From a checkpoint of a small mixture-of-experts model trained on Wikipedia: 128 experts in each of 5 layers.
Below are experts of layer 7 (counted from 0) of a mixture-of-experts language model. Rows are named router (the router's row for the expert), up (a neuron's input weights, with its number) and show model dimensions 0-95. Each number is 50 + 12 x the weight over its row's rms, rounded and kept within 0 to 99.
After each expert's rows: a language model's description of what the expert responds to. This comes from a sample of Wikipedia text that the model never trained on.

# expert 53
router:72 42 51 46 40 47 31 58 90 53 45 39 47 73 37 43 39 40 72 74 59 75 46 54 46 30 31 53 31 49 45 45 45 40 51 56 51 48 59 70 41 42 51 48 49 51 40 28 53 45 65 57 51 51 47 48 63 40 42 54 32 85 51 55 47 39 51 33 38 66 43 40 48 39 62 45 55 37 49 41 48 56 44 61 47 44 76 50 36 70 41 48 59 40 52 56
up2:69 61 40 58 35 69 17 62 46 41 53 61 55 67 59 63 51 48 44 50 54 53 66 43 43 64 46 20 53 50 53 52 45 50 35 56 67 50 41 55 32 44 58 45 63 48 37 50 72 58 52 58 24 51 51 43 58 55 62 51 45 55 55 62 40 57 79 56 75 47 55 60 55 44 57 69 41 42 46 55 31 58 49 33 53 48 37 42 78 56 50 48 43 30 53 18
up3:52 39 74 48 27 33 52 57 44 67 53 56 61 36 51 77 65 50 57 57 53 59 57 61 59 45 44 34 43 53 37 72 31 51 63 39 51 59 57 36 64 57 34 60 46 66 73 48 36 46 41 56 75 50 45 68 32 39 63 58 43 46 35 45 64 42 58 47 49 53 57 46 30 47 55 55 44 42 28 46 38 59 63 69 47 46 69 50 22 40 52 47 61 35 49 74
up4:41 27 64 38 74 55 32 31 64 53 54 47 48 41 31 52 61 56 54 61 53 57 49 22 49 54 59 49 55 56 44 71 40 66 58 72 43 47 26 42 45 29 57 52 62 44 47 46 34 50 76 50 48 57 54 57 45 43 61 47 35 55 52 59 39 54 50 45 50 44 46 43 46 41 50 61 47 48 70 19 68 46 48 36 61 63 55 76 39 59 53 52 29 33 42 21
up5:43 63 50 64 55 48 37 66 65 50 49 50 54 35 34 42 49 69 38 52 55 54 46 41 34 62 45 41 65 31 45 74 37 48 41 55 50 58 44 53 46 47 34 40 40 29 47 52 48 37 50 71 63 40 55 61 61 67 54 76 65 52 53 51 50 17 47 58 53 28 63 37 63 61 74 49 47 44 72 47 72 58 43 38 69 26 61 42 62 57 45 52 55 36 31 48
up6:56 39 51 53 39 52 57 72 51 52 46 48 47 39 51 52 24 56 31 53 48 52 49 50 54 38 51 40 49 19 79 52 32 51 46 61 71 70 48 55 43 44 53 36 64 48 41 47 51 46 56 37 48 51 49 42 55 81 49 58 64 57 31 60 36 58 41 49 64 91 54 61 55 71 46 51 44 24 51 73 34 46 31 50 60 51 72 52 57 49 54 49 34 49 43 56
It responds to: Copula and auxiliaries

# expert 55
router:58 43 50 52 55 28 34 53 69 35 57 56 32 47 52 48 36 47 57 53 62 57 80 56 62 48 33 47 40 46 55 64 50 52 58 55 29 58 55 37 42 54 60 67 70 47 50 52 45 59 72 76 46 40 40 32 60 44 49 74 45 59 43 55 47 56 55 56 42 79 18 43 52 45 65 53 57 40 57 45 55 42 39 50 33 39 49 69 45 74 41 78 67 55 47 61
up2:41 61 25 71 50 50 52 33 71 42 65 59 54 34 54 56 42 43 48 75 61 59 57 46 44 66 50 47 38 40 47 40 52 41 49 38 24 42 31 38 42 82 40 56 56 61 41 45 33 37 45 74 57 54 40 42 57 39 56 41 36 42 51 68 60 32 41 54 37 56 48 30 61 50 69 60 67 31 42 64 65 48 38 39 55 51 42 36 40 67 60 56 50 55 32 57
up3:64 48 48 57 32 51 39 53 47 33 37 47 43 56 37 64 48 43 32 58 64 63 47 67 57 59 45 45 48 33 47 40 47 35 58 50 38 52 54 53 54 76 71 69 61 41 52 53 65 66 28 55 38 51 47 54 63 65 40 68 22 46 30 40 47 82 50 39 51 48 50 56 55 64 57 64 37 53 44 23 68 50 34 46 41 40 75 64 70 42 42 46 53 52 43 65
up4:29 47 43 64 54 54 35 64 30 49 60 47 60 42 43 53 33 35 63 24 36 61 62 61 56 54 38 65 58 33 49 38 56 36 40 39 56 49 44 44 44 43 39 71 26 47 37 58 53 51 68 60 54 27 41 45 47 29 32 56 59 44 42 21 63 61 65 43 67 43 45 49 57 51 44 50 70 62 42 39 38 49 85 53 33 44 52 63 43 67 59 43 49 60 55 61
up5:67 49 45 64 60 47 54 60 39 53 50 31 25 44 64 41 31 35 65 33 77 67 73 46 59 49 51 51 54 40 58 55 51 55 50 10 55 47 65 62 44 36 55 63 49 64 41 51 48 62 61 49 61 62 64 61 52 54 44 53 64 49 59 27 51 52 37 37 29 43 37 64 47 54 43 56 39 41 56 46 51 55 29 32 32 51 39 52 28 64 45 64 58 46 49 69
up6:28 62 32 65 40 54 63 37 65 48 48 45 57 44 60 57 47 48 56 36 56 60 71 50 61 37 48 52 51 34 55 61 36 53 33 67 25 34 42 41 48 52 48 77 50 51 55 38 51 53 47 36 49 35 30 50 37 31 43 43 46 60 51 64 39 71 34 68 43 66 56 62 55 61 57 61 39 49 55 55 66 57 40 65 53 36 62 32 52 46 15 56 22 46 45 40
It responds to: Japanese, Korean, Turkic name pieces

# expert 31
router:35 47 49 56 54 30 42 46 49 54 66 54 45 61 39 49 49 42 67 53 44 73 66 41 67 46 23 41 57 49 52 44 49 48 36 38 38 49 73 61 51 41 27 57 49 54 38 30 56 72 52 54 41 48 24 33 45 51 68 54 41 57 48 55 40 64 49 34 75 46 37 68 39 55 58 56 40 75 48 66 56 30 33 50 34 43 62 76 55 67 30 50 47 43 48 57
up0:26 66 48 48 50 51 69 50 44 42 54 44 52 63 49 44 40 49 60 53 59 42 70 54 62 56 63 58 41 47 57 32 56 69 51 37 60 59 47 40 60 26 28 59 62 68 23 63 46 57 76 55 55 41 55 44 39 44 52 65 57 62 31 58 84 58 34 53 35 62 40 33 66 39 46 66 52 52 48 59 49 56 77 61 44 41 29 67 60 54 35 56 59 49 54 43
up1:54 48 43 50 42 42 36 63 32 25 57 42 45 56 44 52 41 51 47 58 32 60 52 57 51 56 54 39 37 46 42 67 37 69 41 40 60 59 69 63 63 30 53 56 38 57 40 52 65 73 40 54 45 65 48 38 40 70 43 25 56 51 66 41 44 51 35 57 72 41 43 48 55 30 50 34 66 46 61 55 51 47 35 40 51 48 37 45 53 46 65 47 88 51 71 79
up2:43 51 35 61 63 54 58 65 59 44 43 59 41 59 19 55 62 59 52 51 53 76 36 39 55 46 73 37 52 60 51 53 41 53 34 29 30 51 62 63 43 42 37 56 62 61 27 75 45 40 34 44 46 48 69 48 60 53 48 71 59 56 29 70 40 59 65 58 57 46 54 69 51 46 46 55 52 45 37 53 47 34 62 67 42 59 53 31 37 72 50 39 75 48 37 51
up3:62 46 37 51 54 52 50 39 55 43 46 62 53 57 53 64 74 67 35 52 47 47 43 52 41 28 46 50 42 43 37 52 41 54 74 37 28 45 41 52 65 31 43 29 39 46 38 50 32 54 49 79 45 47 52 50 36 59 44 32 50 51 62 61 53 28 41 27 61 42 48 54 43 50 51 74 38 43 62 46 65 47 31 48 51 41 58 28 38 52 10 49 30 58 50 62
up4:55 56 37 50 53 49 37 57 59 29 45 35 46 56 42 52 38 62 58 23 43 32 58 71 20 66 31 34 52 44 56 65 55 71 33 57 38 39 40 34 62 50 80 49 63 53 66 53 62 51 64 63 50 38 55 54 42 68 61 51 48 54 53 38 52 38 47 59 59 54 65 57 56 56 65 53 60 40 70 22 32 40 51 44 51 72 51 33 48 60 44 28 57 51 53 50
It responds to: Section headings and breaks

# expert 44
router:48 56 36 57 49 52 56 63 84 63 53 43 39 49 45 64 47 47 62 60 56 54 46 44 45 45 12 63 44 49 66 52 45 46 47 49 43 48 61 46 42 45 40 37 45 58 50 34 34 48 59 59 32 54 38 47 53 32 61 51 59 55 51 42 55 50 54 22 85 63 25 35 40 38 58 48 63 48 76 60 55 52 39 50 42 61 58 52 29 62 32 48 72 32 68 52
up2:46 50 50 56 30 38 69 64 44 68 58 42 36 59 47 40 62 69 42 60 54 55 54 68 42 37 26 46 29 43 46 71 41 51 44 48 26 57 75 42 56 52 47 41 51 62 67 48 34 53 30 67 31 63 35 59 34 52 44 55 70 49 36 62 57 49 50 30 65 33 40 55 48 31 46 46 63 58 76 45 44 55 24 47 54 52 64 50 43 49 61 43 34 42 40 44
up3:67 45 46 56 48 36 53 59 69 46 62 65 57 61 49 45 33 27 59 56 55 21 76 65 63 53 41 43 54 50 38 60 77 56 49 63 51 42 42 72 31 53 55 25 34 40 43 47 60 53 63 60 51 42 65 52 51 51 48 57 49 45 53 43 51 65 47 41 57 40 60 54 42 51 37 58 60 45 73 38 40 36 51 55 47 67 39 71 38 52 73 43 47 11 40 45
up4:41 59 59 43 52 44 55 44 49 73 47 42 62 59 44 40 48 40 52 51 60 40 29 53 44 28 36 63 39 30 46 41 37 34 33 43 57 67 35 67 50 43 39 64 56 60 56 44 55 61 37 38 66 62 69 47 70 54 60 53 43 68 56 48 33 38 68 46 67 70 57 27 36 45 63 43 53 53 40 49 35 44 28 65 50 42 52 56 35 51 76 44 43 38 49 19
up5:38 49 55 45 65 38 39 75 55 42 36 47 48 68 57 39 43 57 64 60 78 45 30 44 39 51 36 80 39 47 72 38 27 51 37 58 38 43 62 50 20 54 55 54 11 28 78 50 39 62 43 53 52 43 67 45 37 52 55 55 43 47 60 54 46 45 41 51 49 59 53 43 48 42 34 63 43 53 36 41 52 46 49 42 51 53 46 41 39 28 43 43 49 58 60 50
up6:45 64 48 43 50 41 62 72 42 35 66 44 52 42 47 47 53 51 55 64 53 48 63 25 47 78 48 66 63 56 45 62 53 18 33 55 66 36 48 49 52 73 50 31 35 50 38 28 49 33 40 50 44 48 44 59 39 43 38 66 48 44 49 58 44 37 30 64 44 66 50 54 56 36 70 60 60 45 69 58 31 41 51 37 28 62 77 29 51 53 48 48 58 55 51 48
It responds to: Function words, connectives

# expert 52
router:53 27 56 40 52 49 38 39 38 39 48 77 20 46 31 68 46 44 72 49 56 68 74 47 54 44 60 66 25 60 54 64 44 37 39 36 48 33 69 41 37 48 41 61 54 44 59 37 43 49 41 48 46 54 38 15 63 47 51 54 42 45 38 57 44 56 39 28 51 72 26 51 42 39 51 52 44 39 61 50 62 44 60 72 54 42 49 53 45 53 42 44 67 48 61 45
up2:49 51 54 35 69 52 49 45 45 56 40 71 43 56 43 66 76 49 44 40 67 34 66 43 50 43 50 56 59 42 65 59 28 71 50 71 50 57 37 43 25 59 36 59 62 55 32 60 65 55 56 69 50 42 48 47 36 54 43 64 63 59 14 78 58 35 60 48 41 66 59 38 34 46 54 49 57 53 42 60 43 45 28 71 59 37 57 53 48 63 48 65 62 53 42 56
up3:55 41 50 47 59 69 26 25 41 40 67 82 40 64 44 73 46 39 38 57 33 61 71 42 45 78 47 45 35 49 48 50 53 53 34 56 35 57 51 34 44 84 65 60 61 52 32 29 48 40 31 51 48 46 37 63 55 66 40 46 56 52 46 54 59 61 52 45 51 49 31 43 43 36 55 52 52 68 37 42 59 46 33 72 49 62 55 58 48 51 59 54 64 54 46 44
up4:57 55 76 38 60 51 36 38 55 51 46 69 40 48 32 67 41 62 67 61 67 44 50 45 37 50 48 60 66 67 40 48 60 47 45 45 70 36 56 44 43 66 43 62 59 32 50 66 70 53 53 57 56 34 49 41 55 44 54 47 39 23 53 65 42 50 36 43 65 42 37 59 73 31 70 61 39 60 42 49 60 47 44 67 68 33 71 49 40 66 46 67 50 58 25 55
up5:29 38 45 53 44 41 27 38 59 59 55 67 38 37 38 58 55 66 51 58 46 56 51 54 34 35 34 65 40 52 43 69 48 61 37 58 46 56 25 68 59 39 42 60 24 44 20 50 36 52 54 40 60 63 30 37 51 45 54 67 48 50 52 51 44 62 32 37 55 43 46 43 52 74 40 83 56 49 63 48 59 56 49 78 55 46 51 64 59 43 56 40 71 44 54 51
up6:55 56 31 61 54 72 46 53 28 63 58 61 63 49 40 50 29 49 58 40 56 50 51 48 79 17 26 53 45 70 56 37 52 56 59 51 26 43 58 62 48 31 36 65 45 56 77 53 51 22 43 52 52 42 38 45 49 38 42 33 38 56 57 57 51 43 49 28 61 48 51 43 48 41 52 50 36 63 54 71 65 47 41 63 54 62 62 40 57 66 50 45 62 38 63 57
It responds to: Sp and similar onsets

# expert 3
router:46 46 50 41 50 43 31 49 55 46 75 51 34 58 56 50 40 31 64 59 75 60 58 33 28 37 42 58 48 35 51 40 43 38 51 42 44 51 58 45 59 49 60 70 60 59 75 50 40 47 65 66 69 41 15 52 49 50 52 47 59 61 49 47 55 47 35 26 67 79 43 57 41 52 56 42 59 45 47 52 54 51 38 42 28 39 36 50 36 43 42 62 48 44 64 18
up23:76 62 62 57 57 58 58 53 46 55 73 70 31 45 68 48 55 42 52 43 44 56 51 40 37 40 40 68 57 63 48 38 43 47 43 55 61 19 64 44 52 47 60 69 76 55 62 54 38 70 30 67 62 56 42 46 51 54 49 31 58 47 41 57 36 46 38 45 57 74 44 74 38 42 28 30 43 57 51 50 50 41 54 50 48 43 46 43 30 42 53 66 62 59 67 31
up24:43 25 59 65 52 63 79 36 55 41 70 60 59 61 65 51 44 41 70 46 61 46 42 47 44 52 25 59 51 55 45 43 52 59 52 54 60 44 53 26 43 67 20 35 48 59 43 55 38 63 36 70 52 49 45 64 65 47 52 57 51 53 48 45 42 52 52 63 55 51 43 56 45 49 36 45 56 39 31 60 60 55 41 65 63 53 62 38 48 82 51 38 67 25 61 22
up25:59 34 45 36 45 28 45 33 71 56 53 54 24 49 48 53 25 58 57 57 49 52 58 52 31 26 39 65 55 44 36 41 53 39 50 47 55 45 56 51 42 46 57 78 38 41 61 55 28 49 42 52 43 57 64 38 56 77 49 51 45 43 72 58 45 44 50 32 53 68 54 65 56 43 49 55 35 73 53 36 34 49 57 33 56 60 67 49 66 56 37 49 38 51 85 48
up26:43 46 31 48 50 45 46 57 54 49 61 55 49 72 68 44 47 50 47 54 68 62 58 53 38 49 39 57 57 58 37 45 60 46 61 34 48 60 48 44 61 76 26 48 62 77 43 44 44 43 77 55 38 56 40 46 57 56 49 75 70 49 37 58 51 50 49 40 27 69 50 71 53 46 35 56 30 56 52 26 58 69 25 43 35 74 49 50 43 33 54 44 40 28 43 58
up27:45 55 55 34 59 65 37 41 48 34 48 51 58 61 27 41 30 57 55 55 78 59 32 34 50 55 33 49 45 44 58 33 53 38 56 53 45 52 61 61 48 44 46 69 43 53 41 33 53 30 43 57 49 38 49 74 79 64 44 62 36 52 58 58 59 57 61 33 60 49 47 47 26 62 48 77 59 34 59 43 39 52 55 30 50 61 52 74 43 73 33 42 45 38 55 40
It responds to: Latinate name endings

# expert 61
router:50 52 57 50 47 54 37 58 73 43 73 49 57 73 47 48 36 33 57 50 60 53 75 39 42 41 47 69 40 29 59 58 45 32 47 42 42 67 67 41 57 69 38 63 59 67 56 43 63 54 74 82 40 53 50 29 47 45 62 40 35 55 53 36 47 51 51 63 47 60 45 66 64 54 61 64 58 46 47 40 56 54 66 50 48 13 46 55 30 51 47 47 58 36 40 48
up0:74 43 46 74 43 41 47 56 60 30 51 59 68 56 69 54 61 68 71 65 70 52 41 43 57 37 48 59 54 47 60 63 32 48 49 53 33 77 46 41 49 42 31 42 48 34 46 46 42 63 53 35 49 51 66 40 47 41 47 47 51 48 73 45 55 41 58 44 60 40 33 55 49 37 64 73 77 29 51 43 46 61 51 56 66 44 48 75 60 68 66 54 49 59 59 30
up1:47 49 58 44 41 44 47 43 69 38 71 56 73 66 47 39 48 59 25 51 55 39 57 46 42 52 51 44 42 28 58 41 40 42 64 54 39 63 72 41 75 64 57 33 66 44 51 34 51 45 60 55 50 40 24 43 41 48 71 51 49 72 61 58 37 46 78 50 76 69 51 48 42 59 53 66 28 32 52 54 52 63 54 56 62 63 64 51 61 48 59 38 55 42 66 36
up2:44 25 39 44 66 45 61 36 45 50 44 44 60 41 54 50 36 50 69 29 55 49 82 44 34 53 62 53 51 30 35 43 32 31 54 70 46 39 45 42 46 68 61 67 58 53 41 39 45 28 63 62 30 50 40 62 28 54 61 62 60 63 53 38 37 58 30 62 35 50 38 50 58 49 53 45 45 75 43 67 59 51 44 52 35 43 51 51 29 59 68 29 56 48 52 57
up3:49 65 53 53 45 52 61 39 49 54 55 40 50 59 36 49 58 43 46 51 63 53 68 45 34 48 55 51 46 47 37 62 57 70 54 57 28 87 62 38 58 40 36 56 49 64 50 60 70 56 51 64 55 59 49 42 27 50 47 66 69 51 29 72 61 34 46 40 44 57 58 74 62 39 70 56 48 75 65 64 42 39 36 48 40 41 51 35 32 27 32 59 47 68 61 54
up4:60 37 52 53 37 55 58 49 40 51 59 42 45 63 37 67 40 51 73 51 44 53 51 52 20 46 41 47 33 63 61 72 51 53 38 44 46 37 50 05 71 52 39 57 59 47 43 35 50 40 47 58 48 67 51 60 33 59 54 53 54 40 62 39 60 48 67 42 46 50 44 74 73 39 68 55 56 54 31 42 58 61 46 47 40 35 28 65 59 44 20 53 54 52 48 53
It responds to: h and ay syllables

# expert 0
router:56 46 77 36 63 50 47 77 69 56 50 61 43 67 37 55 39 45 58 61 44 62 47 56 50 24 44 68 67 52 67 56 46 32 46 58 49 53 71 63 37 41 48 62 57 45 53 47 71 44 50 52 42 43 40 49 52 67 61 72 36 63 61 53 40 48 50 37 65 63 23 54 45 38 65 57 70 44 46 42 64 49 59 71 52 48 61 60 37 79 49 66 61 35 60 39
up2:79 47 43 51 41 53 38 70 34 38 45 48 52 69 63 52 64 59 69 44 58 71 54 52 43 55 34 32 72 70 45 54 54 61 45 52 54 34 51 72 48 39 55 52 35 25 54 53 33 49 57 30 51 29 42 40 45 34 56 30 56 55 61 37 53 55 36 33 50 68 42 65 24 39 55 36 57 49 55 51 49 55 50 48 40 66 59 70 53 56 73 37 56 46 33 47
up3:49 45 60 38 50 46 40 44 51 54 64 37 53 53 26 41 50 66 38 62 73 43 51 56 57 34 31 34 88 29 74 32 69 46 51 42 66 43 63 51 42 58 47 34 53 38 53 50 57 36 52 67 63 43 39 69 56 57 58 37 43 64 59 42 55 55 43 40 58 64 45 52 47 68 59 60 26 42 52 53 47 45 41 29 17 46 39 40 49 49 35 51 57 51 66 48
up4:45 48 48 51 60 47 78 39 32 54 55 36 26 81 32 35 52 64 48 33 56 45 46 53 66 38 46 47 43 33 49 38 39 39 44 50 47 52 41 55 45 30 48 55 52 56 48 48 65 43 51 44 54 35 31 51 51 38 53 44 61 45 55 38 60 79 25 54 43 51 51 62 64 64 85 48 61 70 47 57 65 37 59 63 45 64 51 61 33 45 66 34 29 39 56 55
up5:47 87 42 52 56 59 46 52 39 55 63 35 53 47 25 57 57 45 28 56 52 46 60 45 43 35 35 54 58 45 81 40 48 44 53 50 56 32 57 36 54 50 30 40 66 60 35 44 48 69 66 48 50 40 31 64 58 40 51 53 31 52 49 68 49 55 68 40 39 44 66 56 42 41 45 54 64 45 31 47 63 56 35 33 55 27 73 32 47 53 68 35 59 58 41 52
up6:52 51 58 62 58 49 40 41 63 55 51 51 40 46 48 55 34 85 49 65 35 50 16 25 62 60 50 64 42 33 29 56 61 17 41 54 36 70 55 31 59 39 46 43 55 55 44 36 73 70 43 52 45 63 44 38 60 51 57 60 40 63 32 53 36 46 32 44 56 44 29 43 61 49 69 55 45 44 49 32 50 44 59 62 59 50 41 48 48 70 49 49 43 46 45 40
It responds to: Forms of "be"

# expert 7
router:43 64 58 58 42 57 33 47 38 55 63 53 53 68 27 45 50 43 63 66 39 42 57 40 51 41 34 68 42 29 37 50 43 35 79 59 53 48 61 51 45 58 76 46 47 45 65 45 74 36 66 75 36 24 50 35 47 60 58 49 74 80 37 57 68 54 57 48 55 53 53 42 56 40 55 49 56 70 47 51 51 34 68 61 48 42 52 60 57 55 47 53 68 50 43 44
up2:54 67 35 49 46 40 42 43 41 59 39 49 54 58 41 59 65 36 74 50 59 54 65 53 32 32 36 51 38 71 40 56 42 60 61 75 56 54 60 49 42 49 41 76 39 36 70 58 58 62 64 69 33 24 51 41 46 29 61 53 57 49 57 56 38 65 37 41 33 59 71 26 50 55 57 58 47 63 53 61 44 65 50 63 25 43 49 59 52 61 54 43 66 32 39 44
up3:58 59 48 45 39 61 60 54 48 34 42 41 49 59 51 48 50 45 78 23 63 62 48 35 62 57 25 54 52 41 33 59 52 40 60 58 47 55 52 51 13 39 41 40 53 63 58 70 54 56 38 34 28 32 50 34 65 65 53 78 61 50 65 70 46 51 68 44 51 80 40 41 59 51 53 48 50 61 52 47 46 46 49 45 46 61 50 34 67 57 41 57 44 60 63 29
up4:40 44 42 75 37 51 41 50 50 59 45 48 55 49 44 42 46 39 62 54 36 44 34 58 37 26 48 52 33 50 54 59 46 46 55 53 78 45 40 42 55 43 32 57 51 44 46 53 53 50 43 65 62 63 71 42 59 60 52 52 45 76 47 48 66 61 41 39 59 65 53 54 55 58 35 64 55 29 27 75 58 56 24 75 33 42 32 54 66 54 25 54 59 28 38 36
up5:40 50 48 51 36 50 51 49 62 69 86 47 51 51 50 55 56 50 61 49 54 48 64 55 59 55 29 36 48 51 59 52 27 45 52 49 50 52 61 40 36 46 51 28 31 24 44 34 60 51 45 35 41 30 49 44 64 44 62 74 54 55 68 74 41 46 35 25 39 55 39 40 37 44 54 44 39 70 31 51 38 65 56 72 53 59 56 62 60 59 40 38 41 73 53 67
up6:58 55 69 48 38 53 63 34 28 50 64 65 50 55 51 32 51 60 66 58 65 47 50 38 39 42 38 53 36 59 41 57 43 44 71 38 54 29 50 62 42 65 55 78 69 49 33 65 65 44 67 56 35 46 41 47 33 37 29 54 51 70 61 51 45 55 45 51 32 54 30 57 56 43 66 39 76 70 48 50 37 22 49 56 54 58 55 51 49 61 33 71 49 56 57 55
It responds to: Ordinals and sequence words

# expert 47
router:60 47 26 52 46 46 23 32 39 34 64 59 55 52 39 55 40 35 51 59 67 62 63 40 54 45 43 45 49 26 49 35 39 55 52 52 43 45 55 71 64 53 48 61 44 41 27 45 31 59 87 61 58 53 47 47 60 55 53 59 53 53 45 68 58 37 34 26 51 61 50 59 50 47 65 60 44 55 39 39 83 44 39 62 41 53 28 43 53 36 26 51 60 52 52 58
up5:56 43 32 31 62 59 42 35 43 47 59 35 43 60 68 53 38 31 64 52 40 55 62 49 53 38 58 50 62 49 49 47 40 40 62 34 39 38 58 87 66 42 66 58 59 59 50 46 37 31 62 57 45 49 62 51 43 42 47 60 45 42 74 46 58 49 57 24 49 29 31 54 46 47 49 43 64 58 50 18 65 37 67 53 43 52 47 34 26 55 70 47 60 40 49 67
up6:50 44 52 57 45 34 43 59 55 28 53 49 65 36 37 22 44 66 34 58 53 57 69 30 60 17 54 46 52 23 59 35 40 54 44 53 51 67 54 37 57 76 48 48 58 34 47 58 42 49 43 50 47 57 42 48 48 36 77 47 45 37 44 63 42 32 50 25 59 24 54 51 55 61 55 39 45 42 54 64 46 42 48 72 41 48 55 54 41 48 34 63 55 23 48 59
up7:36 55 39 69 50 43 48 53 50 35 38 44 56 33 50 49 54 57 52 44 48 57 35 40 63 53 26 69 25 46 62 32 65 41 77 38 47 51 57 54 33 50 71 44 40 68 46 53 36 68 53 68 43 57 30 55 63 38 56 54 61 64 58 47 49 41 55 43 71 45 34 54 51 35 18 33 57 62 40 67 49 46 46 65 47 61 42 33 67 47 28 55 47 39 32 50
up8:51 32 41 51 42 61 39 50 62 46 54 65 28 34 35 34 46 56 54 69 40 38 70 42 53 60 41 44 72 43 32 46 41 47 49 50 59 31 44 52 50 70 55 50 31 50 33 37 65 79 49 47 45 62 49 28 50 59 42 60 31 39 59 67 56 66 62 53 62 46 55 59 47 52 67 59 57 50 54 52 36 36 52 22 33 67 42 46 48 36 59 26 46 53 40 23
up9:38 46 41 39 45 54 42 44 49 54 69 37 42 49 76 50 38 33 46 59 35 51 67 59 61 40 51 57 35 35 74 51 23 29 46 46 39 62 50 72 56 64 72 52 54 69 51 58 58 62 35 41 59 60 52 50 39 49 53 76 46 34 46 51 67 61 54 32 41 41 39 62 32 45 76 60 47 44 56 38 58 50 56 59 69 71 62 60 46 41 41 53 58 23 53 57
It responds to: Short inner syllables

# expert 21
router:68 52 31 59 52 54 53 77 38 54 66 40 41 54 24 47 36 56 52 72 51 70 55 29 42 50 60 49 45 45 53 65 33 37 39 48 41 59 51 40 48 50 74 65 39 47 55 47 67 44 41 57 44 51 49 47 47 65 64 43 51 75 40 50 50 58 28 46 63 49 55 44 52 33 56 55 50 32 57 34 66 43 58 73 38 53 56 61 26 74 46 63 64 35 61 27
up2:40 45 40 46 49 45 35 37 43 59 37 27 26 69 58 66 58 63 65 67 57 52 45 39 13 49 60 56 50 30 62 62 56 72 64 46 58 41 51 53 62 37 34 49 41 48 41 52 41 27 65 62 47 58 39 44 47 58 55 45 48 52 55 48 57 41 26 41 50 56 54 50 45 35 54 47 51 28 53 55 41 60 49 39 42 33 17 49 56 69 45 74 57 61 71 43
up3:60 43 31 43 43 55 66 66 77 42 66 62 47 48 56 47 67 50 40 61 69 52 48 39 41 43 38 48 48 33 63 31 18 70 30 34 25 65 53 68 50 46 60 40 74 46 55 60 49 66 53 53 45 41 52 32 49 67 40 54 41 57 56 36 25 39 54 45 60 50 62 65 54 54 41 70 43 50 63 57 49 43 61 37 58 59 54 62 55 47 47 74 66 44 44 57
up4:45 42 43 39 56 47 51 58 14 63 68 47 69 50 48 56 45 41 63 53 48 47 36 56 60 49 42 59 52 39 43 45 19 49 41 68 46 44 46 51 44 39 56 39 54 69 61 64 38 70 53 65 47 73 45 38 32 74 51 59 51 63 53 61 53 60 50 61 30 70 43 40 62 53 36 52 60 52 57 42 37 39 19 45 40 35 54 44 54 52 50 66 48 45 68 19
up5:55 43 41 43 54 42 54 60 47 64 36 31 17 56 41 75 71 58 41 67 42 42 57 48 49 48 51 63 58 50 19 39 55 23 64 37 51 43 59 58 53 53 62 49 36 41 52 45 62 56 56 53 71 47 40 36 39 56 54 49 44 50 24 47 32 47 49 57 20 60 55 51 47 45 55 39 74 58 64 44 69 62 47 39 45 59 42 70 56 62 54 68 51 64 68 40
up6:44 52 49 70 26 57 50 39 51 66 44 22 57 51 47 35 32 36 53 61 58 56 61 54 50 47 36 48 28 58 45 50 50 55 60 42 54 48 54 66 56 55 66 44 28 46 70 47 44 59 63 50 56 58 62 35 44 46 65 40 34 59 55 51 51 51 67 46 38 39 58 31 73 47 76 21 53 36 48 31 55 57 57 50 61 45 37 57 62 67 57 51 79 70 68 66
It responds to: Word stems before suffixes